Experts of a small language model: 144M parameters, 3 picks a token.
Below are experts of layer 6 (counted from 0) of a mixture-of-experts language model. Rows are named router (the router's row for the expert), up (a neuron's input weights, with its number) and show model dimensions 80-159. Each number is 128 + 24 x the weight over its row's rms, rounded and kept within 0 to 255.
After each expert's rows: "comes after" lists some tokens at least twice as common just before its tokens as in all text. This comes from a sample of Wikipedia text that the model never trained on. Tokens count by the router's weight.

# expert 62
router [132 106 160 125 147 129 107 143 121 146 124 201 146 135 163  95 134 165 129  99 108 154 146  91 131 148 129 126 131  97 178 114 114  95 133 143 102 106 157 161 176 152 105 133 105 124 131 168 126 168 147 159 128 121 151 160 123 117 104 129 151  98 106 142 131 121 158 178 113 101 117 124  97 160  94 117 143 145 152 125]
up0 [146 143 150 143 177 114 134 119  93 183 120 146 132 129 131 130 114 124 135 114 116 120 104 179 147 172  87 165 142 106 116 134 152 168 150 144 130 117 150 163 101 151 121 105  95 139 114 100 145 131 130 151 169 118 120 166 134 183  87 113 155  97 189 149 136 107 153  92 118 137 120 154  90 125 153 115 125 120 108 141]
up1 [ 98 113 105 143 113 144  96 132 122  87 139 134  81 102 135 124 116 118 116 106 101 152 142 118  68 119 121  78 124 155 143 118 156 150 134 149  86 125 149 107  70 158 171 114 138 108 110 140 140 134 138 113 148 103 113 170 118 104 139 109 123 119 145  96 142 122 142 115 105 145 170 126 160 107 114 117 165 126  92 163]
up2 [116 170  89 146 101 115 123 111 145  96 132 117 117 142 135 119 120 130 107 115 155 127  95  87 120 160 131 154 130 138 129 139 164 138 148 124 145 119 128 122 108 128 124  96 139 145 116 100 161  95 139  93 129 183 137 104 124 130 108  84 162 172 165 121 140 138 120  85 120 139 130  97 157 120 138  94  92 154 125 101]
up3 [145 151 118 104 186 144 192 171 117 128 135 131 120 136 155 122 168 112 150 125 159 153 138 123 131 173  98 123 129 173 163 126 110  84 136  98 134 171 122  94 126 104 149 132 108 110 117 137 113  67  85 138 163 115 152 100 115 154 126 113 144 142 143 109 119 117 147 147 143 110 126 169 157 176 135 112  93 111 118 111]
up4 [ 93 112 158 149 121 107 133 163 125 117 132 107 111 141 101 120 107 145 141  97 121 103 125 140 110 130 107  81 117 102  91 144 174 151 152 104 125 118 128  88  96 132 131 130 163 138 120 107 134  97 132 107 140 126  85 110 129  97 162 178 171  99 110 124 133 109 120 135 119 161 134 146  81  42 156 126 145 143  99  90]
up5 [102 140 112 153 122 144 163 120 137  86 118  92 109 139 121 144 137 121 155  97 106 142 117 128 154  99 159 148 142 155 140 153  83 141 124 119  92 164 162 140 135 153 102 119 114 119  85 127 134  87 142 119 144 129 163  90 171  92 113 131 156 145 175 136 146 114 160 148 132 148 122 154 122 111 179 114 131 105 129  92]
up6 [138 135 121 125 173 130 113 135 112 112 152 149 129 127 133  99 148 167 164 129 105 103  80 153  75 121 138 134 125 129  93 125 108 129 129  97  89  98 158  91 124 138 131 126 127 102 148 107 138 127 112 110 124  98 152 118 103 128 144 107 145 152 183 129 144 139 119 113 126 143 128 156 102 130 167 147 138 118 129 107]
up7 [142 135 116 104 120 119 121 121 119 115 148  93 104 147 170 154 165 150 127 129 120 135 161  91 118 125 134 117 121  84 152 146 145 137 150 139  95 141 113 111 111 199 152 122 129 139  91 112 122  92 135 117 113 146 157 134 128  77 145 113 121 122 150 173  96 146 126 130 138 170 113 137  84 150 139 182 106 125 122 125]
up8 [172 128 140  62 117 129 160  81 115 169 138  86 100 109 114 113 124 164 124 121  98 143 141  88  81 112 159 132  94 155 136 157 133 128 142 176 128 131 150 103 104 140 107 154 134  71 122 159 119 130 106 130 123 134 125 111 139 131 154 159 105  81 137 139 143 144 132 136 114 127 130 159 112 151 125 108 116 117 166 138]
comes after: ".", "-", "ublished", "000", "–", "#"

# expert 23
router [161 160 157 122 109 172 111 166 138 139 139 151 120 143 159  92 156 159 107 127  70 157 163 124 135 130 106 161 130 149 156 161 118  84 120 132 102 150 125 121 169 134 125 117 117 120 104 114 121 157 150 124 104 116 136 128 111 114  63 132 114 124 115 138 127 134 122 160  73 131 109 120 112 133 134  80 116 141 117  82]
up0 [130 131 116 149  64 130 150 147 107 105 148 112 123 172 120 142 106 144 126 104 107  89 125 133 124 132 138 143  92 127 108 123 172  99 122 159 173 103 127  92 135 126 129 131 128  68 159 126 137 114 109 154 121 118 119 128 111 104 135 154 115 149 171 108 116  93 146 141 100 138 104 145 154 135 116 112 127 118 138 103]
up1 [108 104 110 111 110 142 112 134  67 102  94 157 160 133 175 145  99 112 146 138 126 137 155 137 131 142 148 123 129 131 122 173 177 102 123 123 102 156 146 160 133 161 146 103 121 127 132 121  89 118 108 148 107 134 167 157 128 127 130 151  82 126 165  99  89 146 132 123 119 197 130 124 168 141 113 161 169 117  91 119]
up2 [118 118 129 117 127 109 142 115 149 125 101 140 127 138 157 134 142 100  76 140 117 121 156 145 112 120 153 131 160  94 147 140  72 139 163 153  85 151 154 151 104 137 124 141 124 160 166 128 124 112 147 129 120 114 109 127 136 161 120 126 101 182 100 153 104 146 133 113 174 140 102 108 141 127 112 143 107 154  87  98]
up3 [124 105 120 122 108 125 143 127 143  97 105 142 143 141 131 177  59 128 142 131 100 141 123 117 133  86  97 173 113 114 141 143 151 115 117 150 151 115 159 127 145 134 134 127 136 137 138 100 122 135 169 100 119 125 157 102 112 115 139 116 154 133 125 130 116 121 138 103 157 106 123 131 122 100 105  74 123 151  92  88]
up4 [130 124 123  99 136 110 126 115 128  94 142 152 146 155 149 208 124 175 157 127 129 135 139 146 114 141 136 126 135 121 165 145 109 132 158 144 110 123 137 159 108 128  97 132 158 144 114 159 125 149 113 101 104 121 166 161 134  97 157  58 112 124 113 102 105  88 120 113 111 152 126  95  95 120 133 113 183 136 142 139]
up5 [123 135 142  94 102 118 113 132 125 165 119  84 136 132  81 138  82 119 119  98 132 129 135 158 204 126  92  97 133  77 144 138 130 124 168 114  88  94 109 133 160 166 106 136 184 151 123 123 126 119 120 137 155 138 107 123  92 162 114 116 140 164 130 104 110 124 192 151 130  91  88 105 131 157 131 146 132 145  97  89]
up6 [149  88 123 114 174 120 130 124 141 144 114 158 145 115 129  99  95 140 116 116 163 106 129 145  96  72 139 140 119  92 158 137 145 156 122 118 142 152 143 114 119 113  96 116 112 114 118 159  87 145 103 115  81 156  94 113 136 147 139 155 192 154  91 120 127 107 133 148 146 109 139 142 149 103 132 138 121 109  99 143]
up7 [ 81 134 180 138 125 118 125 157 107  98 118 162 116 133 120 130 101  81 120 133 117  69 136 129 102 103 130 111 110  86 105 123 152 143 117 104 124 129 117 141  89 103 145 117 126 185 140 155  95 139 164 155  99 109 148 139 127 165 140 116 138 118 104 100 143 144 131 125 112 122 103 134  93  85 138  81  81  99 139 105]
up8 [139 119 100 180 121 127 133 157 142  96  70  99 153 114 171 134 135 127 100 136 110  88 114 154  87 113 134 171 124 106 154 127 132 131 140 142 163 126 131  53 126 120 156 164 132 160 165 135 112 123 118 183 126 130 125  91 122 141 111  96 135 115 120 107  78 126 152 125 156 162 153 129  98 144 143  86 165 121 161  99]
comes after: " | ", ".", "| ", "–", "1", "; "

# expert 4
router [178  96 121 150 117 136 100 116 134 123 128  78 155 146 147  96 178 163 119 121 130 152 156 119 138 131 109  94 124 120 119 143 140 125 121 145 134 159  94 104 134 131 107 127 152  85 120 139 128 139 158 120 131 106 100 121 109 102 117 132 135 128 192 151 162 148 122 142 124 132 164 119 114 140  91 152 109 118 118  85]
up0 [136 115  78 121 175  89 157 156 134 131 103 138 135 161 163  94 119 128 120  96 136 129 105 157 136 128 107 150 160 127 121 123 129 132 173 134 101 142 145 156 119 122 107 178 139  98 103 152  93  95 106 142 116  99 162  68 141  99 139 112 151 130 169 104 161 160 116 114 108 153 169 158 138 169  92  88 118 126 126 119]
up1 [118 125 162  99 168 131  93 142 122 125 167 110 132 137 148 119 133 120 108 134 115 127 196 132 110 105 144 133 123  60 117 127 126 102 110 144 158  98 125 120 109 149 104 151 138 133 162 147 156 126  95 136 167 133 102 144 112 182 119 161  80 126  93 122 156 132 156 101 109 160 144 131 155 154 131 101  97 136 123 134]
up2 [ 94 158 113 155 116 138 147 106 146 143 141 125 153 124 103 148  99 110 176 126 116 158 143 158 140 139 114 131 105 135 143 109  94 132 119  99 139 132  98 136 119 131 126 139 141 117 130 130 129 115 120 149 139 166  98 155 110 128 111 101  73 138 113 134  78 116 162 108 184 161 165 140 123 125  91 167 135 125 138 174]
up3 [132 110 150 109 136 138 126 153 147 146 120 132 151 149  99 139 140 135  86 149 125 142 137 132 106 147 136 117 127 139 122 136 128 144  82 113 133 151 140 121 108 128  61 153 147 174 107 132 133 141 131 117 152 149 156 127 169  66 161 120 148 129 124 121 160 115 119  67 120 146 165 145 137 136  94 156 124 106 110 132]
up4 [131  95 141 138 173 149 133 143 113 156 109 101 104 139 157 126 133 125 113  93 154 111 111 126 123 138 150 175  95 141 109 110  79 142 114 120  98 186 109 134 152 134 141 135 161 185 132  96 140  79 138 109 130 137 124 119 149 178 130  63 156 136 143 148 171 118 127 127 126 144 158 154 130 158 154 131  90 132 142 124]
up5 [122 153  99  93 145  92 122 119 116  88 139 112 125  86 156  69 122 120 146 131 130 127 138 146 128 154 124 132 169 153 162 152 133 130 160 111 158 181 126 143 140 130 142 125 130 124 126 147 144 151 149 159 158 163  52 110 122 114 171 114 131 119 145 112 114 179  92 133 130 116 159 104  98 114 132 103 123 132  93 143]
up6 [148 162 114  90 110 143 169 119 125 104  88 146 120  83 108 124 131 183 100 107  94  98 138 143 164 146 132 149 158 181 137 126  98 119 173 107 163 126 142 115 123 136 111 115 143  86 172 143 171 138 119 106 129 136 123 108 120 136 119 108 124 135 163 104 119 157 142  81 113 167  89 150 142 112 164 111  85 130  92 127]
up7 [ 94 139 150 136 173 154 138 124 103 146  95 113 114  66  55 131 114 121 115  80  92  96 155 107 155 149 148 165 106 139 145 114  93 117 134 122 166 109 106 152 110 138 167 134 133 180 124 117 100 138 133 124 123  98 115 113  89 121  83 119 125 111 155 141 128 123 121 124 158 133 119 130 132 147 109 176 123 190 143 126]
up8 [102 151 131  88 172 112 121 110 121 122 166 109 130 121 163 123 123 173 167 130 138 127 141 129  70 103 179 192 116 108 111 121 114 130 133 163 111 127 101  99 170 137 117 147 145 130 128  89  92 140  91 133 142 131 133 104 110 142 130 150 132 123 131  84 100  94 134 121 110 120 107 122 125  77 127 117 146  77  68 127]
comes after: " ", " | ", "| ", "–", " on ", ":"

# expert 19
router [ 88 114 154 124 129 149 128 122 200 123  79 159 120 160 130 108 141 151 149 170 121 136  85 145 134 116 128 116 152 157 162 162 132 177 120 150 180 110 149 144  98 105 140  93 119 120 114 113 134  91 132 125 137 129 120 121 132 175 137 161 120 137  93 134 146 144 123 100 165 140 131 151 133 143 118 124 101 113 121 120]
up0 [143 128 140 124 150 137 123  89 108 124 144  84 161 126 125 141 134  86 158 112 142 123 124 124 125 137 159 101  87 105 133 142 120 114 127 119 125 162 148 124 127 121 142  66 138 107 103 154 143 104 118 112 114  96 173 120 151 150 131 126 136 156 125  90  98 102  93 141 153 134 173 139 143 135 106 144 113 135 113 140]
up1 [152 130 143 119 112 176 119 148 131 117  89 129 145  90 144 106 162 180 139  97 148 122 143 127  92 149 143 121 147 152 143 130  60 143 130 125 145  85 129 158 136  86 148 119 137 152 138 115 110 131 123 159 123 107 129 131 162  88 146  96 100 111 126 143 126 102 112  97 132 133 138 140 102  75 113 124 134 138 125 164]
up2 [116 126 164 130 110  71 145 135 113 143 117 145  89 146 150 105 118 150 156 144 135 121 121  83 153 125 129  88 115 151 165 133 103 136 123 158  84  87 118 120  98 130 116 118 129 158 118 169 145 137 142 161 122 143 143 125 136 125 131 166 130 139 135 109 120 138 121 124 163  95 129 129 149  73 145 100 132 100  95 130]
up3 [121 124 160 129 103 123  90 135 155 102 167 115 143 101  60 128 130 181 147 142 172 164 149 138 110  91 116 101 141 140 144  94 151 135 111 132 158 143  84 118 126 103 123 123 127 137 124 113  95 119 101 139 142 164 113 120  96 156 136 112 157 163 133 124 106 131 128 146 184 131 165 114 148 141 114 109 107 118 144 151]
up4 [149 123  90 143 109  96 101 119 162 130 128 164 123 139 205 146  67 115 132 123  98 146 127 121 105 156 131 160 120 128 116 130 130  63 132 146 114 133 113 141 116 152 136 146 130  98 136 126 143 138 113 110 119 140 122 130  90 145  91 128 104 139 176 146 115 139 123 170 156 169 128 148 151  97 126 101 125 134  67 108]
up5 [ 90  95 134 139 146 145 123 106 128  94 110 128 187 141 186 158 134 182 159 150 139  93 130  85 125 113  92 136 151 156 167 107 146 136 116 125 156 103 151 113 159 103 139 132 135 114 113 150 120 125 105  66 111 119 162  90  90 117 117 107 111 141 126 127  91 113 117 184 141 200  98 144 136 125 159 104 114 103 116 173]
up6 [144 119 107 115 169 198 126 136 151 141  78 129 144 133 144 126 139 128 118 126 146 136 119 144  94  90 140 130 168 117 150  93  98  85 129 112 155  93 156 109 162 111 116 140 115 137 150 155 130 161  92 124 140 138 146  78 176 131 180 110 101 157 162  94  70 120 134 112 106 112 157 147  90  63 142 116 129  74 131 156]
up7 [108  93 103 112 135 122 128 121 114 147 124  98 115 125 154 129 150 183 132  87 187 152 112 138 118 156 141 155 119 107 147 136 182 165 133 105 121  91 104 130 159 123 152 143 135 132  73 131 134 136 129 140 167 124 101 125 114 125 111 141 135  98 142 125 163 149 149 165 164 163 117 131 158 121 106 132 156 105 160 147]
up8 [153 138 191 155 138 149 153 112 173 174 148 133 142 120 106 136 107 132 149 149 139 145 124 116 152 178 147 144 137 134 168 190 134 116  94 144 110 101 120 141 133 123  86 105 102  98 132 157 100 107  69 119 154 181 131 146 128 137 112 145 121 155 106 136 145 127 175 145 105 141 128 138 130 131 131 154 153 123 106 128]
comes after: "1", "2", "′", "°", ": ", "."

# expert 30
router [138 177 179 139 168 143 113 163 135 138 116 158 125 153 144 114 171 180 119 111 129 155 144 132 148 108  89 121  95  96 120 140 105 114 152 109 136 154  91 156 129 140 125 166 109 152 144 150 120 179 138  95 104 120 143 176 118 117  98 129 169 147 112 122 108 125  85 160 138 128  88 135 116 159  96 114 134 153 131 119]
up0 [118 114  98 126 122 130 128 152 115 149 145  88  90  95 123 151 122 135 131 134 144 125 120 116  63 132 112  96 124 112 122 167 137  95 166 162 114 124  76 156 124  93 152 138 128  91 138 137 121 149 157 117  96 149 177 115  96 113 128 119  88 143  63 139 139 150 142  95 178 137 118 117  91 144 134 136 115 108 132  99]
up1 [147 104 123 117 158 120 115  94 149 129 193 118  83 125 164 180 129 143 143 138 173 135 123 117  69 114 149 138  94 135 138 122 153 142 116 142 112 123 154 153 181 125 113 116 113  74 104 112 142 144 119 121 141 109 137 120 124 159  79 108 130 117 103 113 112  98 115 112 169 136 130 176 145 125  89 110 129 122  95 113]
up2 [127 165  97 147 135 144 133 101 167 138 154 110 115 133 131 148 171 147 122 144  97 143  92 165  88 134 121 136 133 156 125 140 138 134 145 134 147 133 131 103 146 128 119 156 119 168 160 126  63 116 121 118 127 187  99 134 150 164 166 132 108 122 115 115 110 135 130 124 128 136 123 160 150  91 161 136 110 154 139 111]
up3 [205 115 138 130 165 160 151 157 134 150 140 128 133 137 132 141 133 135 168 123 160 107 113 122 112 160 124 119 141 167 123 106 125 132 128 117 113 136 133 143 118 108 131 124  99 122  94 116 147 101  71 104 125 119 186 139 139 115 155 161 121 106 181 106 144  98 139 110 107 136  57 121 110 137 166 103 113 126 130 127]
up4 [151 127  93 124 156 154 127 119 150 136 136 130 100  99  94 121 113 132 108 134 135 147 156 122  98 153 170 141 124 119  88 121 131 182  96 126 155 104 117 119  88 124 113 112 113 141  69  93 100 134 105 115 131 168 177 150 144 154 148 155 139 108 131  77 131 141 134  98 118 103  64 125  94 120 130 154 151 104 135 100]
up5 [133 155 122 124 153  75 134 112 146 142 120 121 135 152 174 126 112  92 109 107 129  85  91 144 133 151 148 136 148 138 158 101 147 162 128 152 123 130 108 121 142 120 113  98 125  91  95 158  90  94 130  96 183 137 130 131 144 166 174 145  85 106 150 168 112 126 156 105  97 123 114 125 168 114 143 106 121 163  77 105]
up6 [105 158 156 127 115 124 125 155 124 163 188 151 106 117  91 147 114 164 117 114 158 146 113 124 119 116 122 105 113  73 136  87 117 143  91 155  65  99 162 116 139 126 115 151 132 131 118 100 109 155 105 112 131 141 123 140 138 139 109 116 134 106  95 127 161 135 105 130 118 150 101 149 117 166 162 136 139 143 109 159]
up7 [135 178  79 163  80 121 121 119 152 164 178 136 155 106  98 118 174 153 108 142  78 165 120 124 138 122 127 135 145 102 134 123 129 122 127 141 101 116 158 141 104 140 182 126 146 116 156 153 145 100 118 121 133 132 123 104 106 124 136 139 139 111 137 146 109  85 114 122 123 133 114 149 127  97 139  64 132 115 119 107]
up8 [171 142 111  98 140 137 103 111 122 113 150 152 143 143 121 133 167 117 106 144 150  92 186 107 127 164 116 126 147 122 131 125 137  97 155  96 161 118 113 101 160 137 176  90 125 103 137 127 166 171 127 114 156 141 128 119 137 129 120 113 135 105 127  99 100 151 123 112 138 181 121 159 113 106 184 143 144 171 120 121]
comes after: " | ", "0", "; ", " |  | ", "1", "3"

# expert 40
router [166 124 145  89 133 164  92 151 109 112 122 160 158 133 142 101 168 136 145 136 102 127 156 108 149 157 117 143 144 103 130 117 109  70 134 101 120 151 157 157 181 128 128 154  95 106 114 111 108 170 179 130  99 103 111 116 113 138 105 120 115 110 119 117 111 150 139 177  93 135 150 152 149 126 150 126 112 166 147 152]
up0 [140 127 134 153 170 130 169 144 142 144 126 188  90 150  95 147 150 162 122  88 130 137 123 174 140 131 111 122 109 119 165  88 121 157 147 111 119  85 126 119 163 120 134 122 134 148 124 138 121 120 122  95 128  77 155 116 138 161 153 110 139 131  80 145 133 106 154  96 159 131 160 139  91 116 128 142 120 183 117 132]
up1 [142 158 129 101 144 127 150 117 128 130 118 130 143 135 126 148 148 156 110 133 142 128 101 119 112 123  92 149 134 150 116 162  97 140 148 142 128  91 108 131 115 100 148  96  91 152 159 164 116 110 134 123 164 104 156 119 125  90 134 111 154 117 125 148 119 113 165 103 137 166  76 145 163  66 145 112 107 179 122 136]
up2 [114  86 165 141 172 132 139 112 112 115 146 114 114  92 120 146 105 161 110 128 107 137  95 134 201 150 123 104 117  95 155 125 151 121 160 154 125 109  80  94  80  51  99 164 135  90  91 127 123  76 124 107 133 182 146 101 107 142 163 126 118 140  93 116 136 101 128 104 111 177  98 117 142 139 131 136  65 146 100 145]
up3 [100 109 137 149 135 111 163 126 126 156 146 156  79 121 122 110 121 144 122 118 140 127  95  94 140  77 142  65 129 150 156 147 155  96 105 177 155  98  93 148  93 133 137 145 168 157  95  69 116 147 105 117 113 114 153 124 144  99 140 183 109 108 131 168  93 124 112 115 169 105 124 111 126 148 127  96 181  91 129 137]
up4 [119 138 122  79 160 128 110 144 166 142 112 102 107 114 133 163 125 139  83 122 135 126 103 105 123 138 124  99 138 138 152 117 140 111 122 139 145 117 119 129  99  95 152 121 157 131 111 128 138 154 149 122 121  80 134 139 156 177 145 131  77  87 137 145  95 123 193 100 119 126 121 123 103 132 104 135 157 118  95  92]
up5 [128 133  92 130 127 155 104 118 159 129 136 136 126 122 145 101 156  87 136  72 136 144  98 121 129 167  82 129  98 122 140 103 146 101  96 144 148 139  89 129 117 124 165 136 111 164 145 139 173 141 115 130 120 142 114 113 161 119 201 125 119 151 143 150 137 118 120  88 186 114 139 112 115 155 148 133 157 125 125 127]
up6 [133 109 160 121 141 147 155 173 130 116 109 109 129 129 140 127 110  99 148 111 116 133 129 149 118 129 146 146 138 133  98 178 131 148 113  90 163 104 104 136 116 117 153 104 176  94  99 146 134 160 122 121 151 150 169 120 164 158 166 114 129 125 130 146 136 110 122 107 115 185 179  80 141 109 150 102  93 154 117 120]
up7 [151 148 123 149  99 134 165 128 122 119  85 147 141 114 122 155 125 187  91 105 139 102  90 108 147 139 133 127 134 116 130 137 155 122 172 153 142  79 108 138 137 166 191 134 123 137 151  86 131 101 129 112 106 117 164 148 108 122 109 110 118 106 110 144 107 126 129 135 131 116 118 147 172  83 155 141 124 130 107 122]
up8 [ 79 163 155 104 148 108 140 107 136 132 124 136 120 122 141 123 126 137 145 128 125  97 110 121 170 118 190 142 107 135 102 105 144  63 162 112 103 104 106 148 116 128 123 132 145 122 137 177 113 138 100 122 140 147 121 156 161 147 171 136 141 143 147 140 143  68 147  99 123 120 149 143 147 179 113 131 149 116  98 135]
comes after: " ", "| ", "-", "–", ", ", "S"

# expert 35
router [132 124 109 156 163 126 132 123  82 101 162 109  95  82 142 102 156 118 131  71 143 144 146 154 114 121 146 113  93 132  90 144 140 114 160 103 162 105 111  87 142 166 103 133  88 144 116 108 137 107  85 168 130 113 120 171 116 125 111 138 145 112 120 155  92 143 109  75 102 160 168 116 161 158  84 159 116 115 159 176]
up0 [106 115 121 139 162 145 136 112 109 167 150 157 120 162  78 116 158 119 123  84 126 106 125 105 147 159 151 156 129 156 165  90 130 118 123 131 137 106 107 135  75 156 132  82 173 128 116 126  74 129 138 186 113 138 149 142 126 107 143 171 130 111 143 144 133 121 130 142 155 106  98 136 129 121 123 140 102  76 130 121]
up1 [137 106  82 112 153 133 114 119 154 126 118 107 127 108 140 115 174 121 115 101 146 124 129 143 135 125 146 156 126 107 153 153 145 135 151 128 108 128 118 149 154 122 137 112 153  93 119 118  93 134 155 141  94 153  98 100 135 108 134 117 121 109  97 139  96 149 103 117 154 120 116 187 143 139  83  99 170 133 149 118]
up2 [168 123  82 130 169 100 115 112 159 141 122 163 143 115 143 127 139 166 113 142 146 115  98  80 127  81  95 132 124 100 174 133 150 101  92 130 144 155 123 148 118 133 125 172 104  87 156 151 174 144 170 103 101 130 124  94 127 136 143 118 128 101 127 102 142 109 109 128 143 113 163 175 119 105 127  89 123 142 104 132]
up3 [121 144 156 138  88 107 152 147 136  83 103 130 138 128 125 156 161  99  90 104 162 129 151 157 113 101 137  84 122 127 173 129 108  93 115 148 146 117 118 116 143 170  87 115 130 142 142  73  72 129 164 103 128 164 139 109 134 112 113 158 109 118 126 135 148 128 122  80 137 101 161  84  89 138 124  98 111 161 105 133]
up4 [135 167 115 183 125  94 113 132 113 152 129 119 142 116 132 122 139 133 108  82 138 153 168 154 104 178 103 104 146 152 123 122 109 125 132 128 151 136 119 158 107 140 147 115 138 152 158 108 116  97 137 118 142 117 124 129 140  96 144 146 120 134 117 127 124 117 109  95  66 145 109 123 154 130  88 150 131 150 155 133]
up5 [ 94 118 135 125 138 121 130 155 132 128 112 147 158 129 114  83 116 128 113 117 160 122 105 120 123 101 103 145 119 137 119 140 108 149 116 134 151 116  98 113 114 136 138 116 204 111  98 171 140 122 133 139 179 149 125 124 139 135 144 128 137 156 155 117 155 115 156  92 122 141 100 128 138 114  80 126 171 134 145 142]
up6 [136 119 143 143 124 139 165 152 133 124 141 148 191 131 143 114 118 170 116 108 111 130 121 113 135 146 121 134 111 140 103 146 126 126 137 157 107 122 126 116 174 134 144 131 146 165 149 103 140 119 140 114 101 104  96 131 123 116 169 166 122 116 160 162 128 129 138 130 126 153 100 113  90 122 144 132 179 115 143 141]
up7 [ 74  92 115 108  99 111 134 152 143 111 114 135  92 184 132 177 136 111 136 154 131 138 138 132 141  97  80 154 132 194 134 140 115 164 105 174 100 112 103 119  93 137 116 124  93 107  77 118 114 150 108 149 120  92 191 120 138 146 141  96 114 116 125 137 138  93 150 134 104 138 123  96 122 111 118 116 122 131  95 188]
up8 [ 97 111  84 117 127  73 135 114 116 106 128 116 119 139 103 136 151 123 137 144 154 130 140 119  99 109 112 191 118 113 101 124 133 111 170 143 141 144 184 119  84  87 107 105 125 152 146 131 155 141 144 148 181 129 134 124  82 168 151 141 135 144 154 125 151 113 158 108 157 137 119 145 184 150 158 105 162 150 161 169]
comes after: "0", "\n", "3", "1", "6", "4"

# expert 31
router [104 122 175 113 136 136  97 163 147 141  60 151 102 164 142 130 192 157 133 108 119 141  95 154 190  95 158 134 133 133 121 129 107 154 125 113 113 144 156 134 102  86 126 133 143 133 102  98 114 142 166 128  91 112 107 138 127 144 104 124 120 113 114 148 110 140 113  88 123 116 128 143 156  96 106  87 141 138 107 145]
up0 [183 149 110 140 100 175 121 139 132 105 143 134 114  91 158 129 107  95 115 116 149 116 107 139 132 152 138  89  83 151 167 164 154 136 174 141 126 142 150 103 151 130 146 161  79  99 158 127 162 155 143 126 121 143 109 123 155 144 127 135 121 107 146 142 161 133  74 122 116 119  92 161  96 121 134 148 148 144  80  88]
up1 [148 161 152 134  95 140 173 114 145 128  81 111 137 119 115 114 123 163 169 108 150  89 152 177 102 107 157 119 133 129  86 112 157 138 125 119 135 154 122 124 122 103 152 143 153 141 102 112 129 134 131 122 158 141 117 146 126 121 130 142  81 129  93 128 132 112 171 133 156 133 113 139 146 131 153 105 128 122  85  88]
up2 [112 130 117 104 104  84 122  89 124 127 106  98 138 125 111 146 131  76 151 141 120 148 117 133 123 138 118 104 126 134 140 163 117  93 129 165 140 148 153 158 135 118 127 112 147 113 124 114 123 169 151 115 156 122 139 149 145 135 156  93 132 129 174 154 162 111 107 113 133 141 143 118 104 142 107 113 152 154 130 123]
up3 [118  95 162 161  86 131 123 155  98 137 120 139  90 158 135 140 147 151 131 122 105 134 115 146 142 118 132 109 142 137 116 106 118 136 145 127 150 135 133 114 174 122 155 118 158 137 138  81 118 155 134 121 108 157 111 176 133 128  93 118 133 139  96 110 134 111 188 119 143 138 131 132  98  90 113 118 126 137 116 126]
up4 [ 94 121 139 140 102 106 133 127 142 154 108 118 103 149 183 143 127 144 182 130 173 134 125 103 203 149 129 174 116 151 123 141 118 167 110 117 135 141 111 108 102 136 151 108  97 136 139 141 134 145 104 153 112 164 142 137 168 140 123 151 115 173 109 102 139 101 127 144 125 132 123 144 146 110 161 109 117 143 126 120]
up5 [122 106 141 170 158 116 133 131 105  92 115 165 103 135 124 180 134 157 158 146 117 132 112 130 103 102 113 144 115 135 150 111 105 151  76 148 125 131 172 122 152 115 148 106 192 148 119 128 102 132 128 134 126 141 133 163 141 113 125 154 157 137  90 144 115 134 196 110 106 132 130 109 152 120 126 118 128 140 124 138]
up6 [ 96 165 150  84 134 124 118  96 102 119 119  94  73 161 152 118 106 145 145 144  88  96 130 170 152 117 142 117 161 132 128 161 139 128 116 145 162 132 138 122 139 168 143 134 112 121 135 122 145 131 152 111  72 103 115  99 146 104 114 140 100  92 121 154 100 120 158  81 116 119 146 100 144 131 140 137 149 141 104 163]
up7 [161 154 140 105  96  84 153 138 140 171 142 127 154 174 138 197 109 154 109 140 116 156  70 146 106 152 127 111 115 129  88  69 105 113 158 155 139 176 161 128  84 139 120 151 137 119 104 103 143  89 172 129 118 168 121 127 159  77 133  99 134 157 140 129  91 132 158 121 135 132 142 139 178 136 122 126  97 132 143 139]
up8 [108 110 171 138 111 154 117 133 142 139  99 110  91 124 112 125 105 112 122 138 122 154 143 140 131 113 144 134 136 155 139 160 124 168 144 106 159  84 153 156 114 118 149 151 122 113 154 130 117 106  82 121 115 112 105 142 158  89 147 114 157 111 179 185 109 126 144 102 101  78 138 118 125 107 138  79 147 151 100 145]
comes after: " | ", ", ", "\n", "; ", ".", " "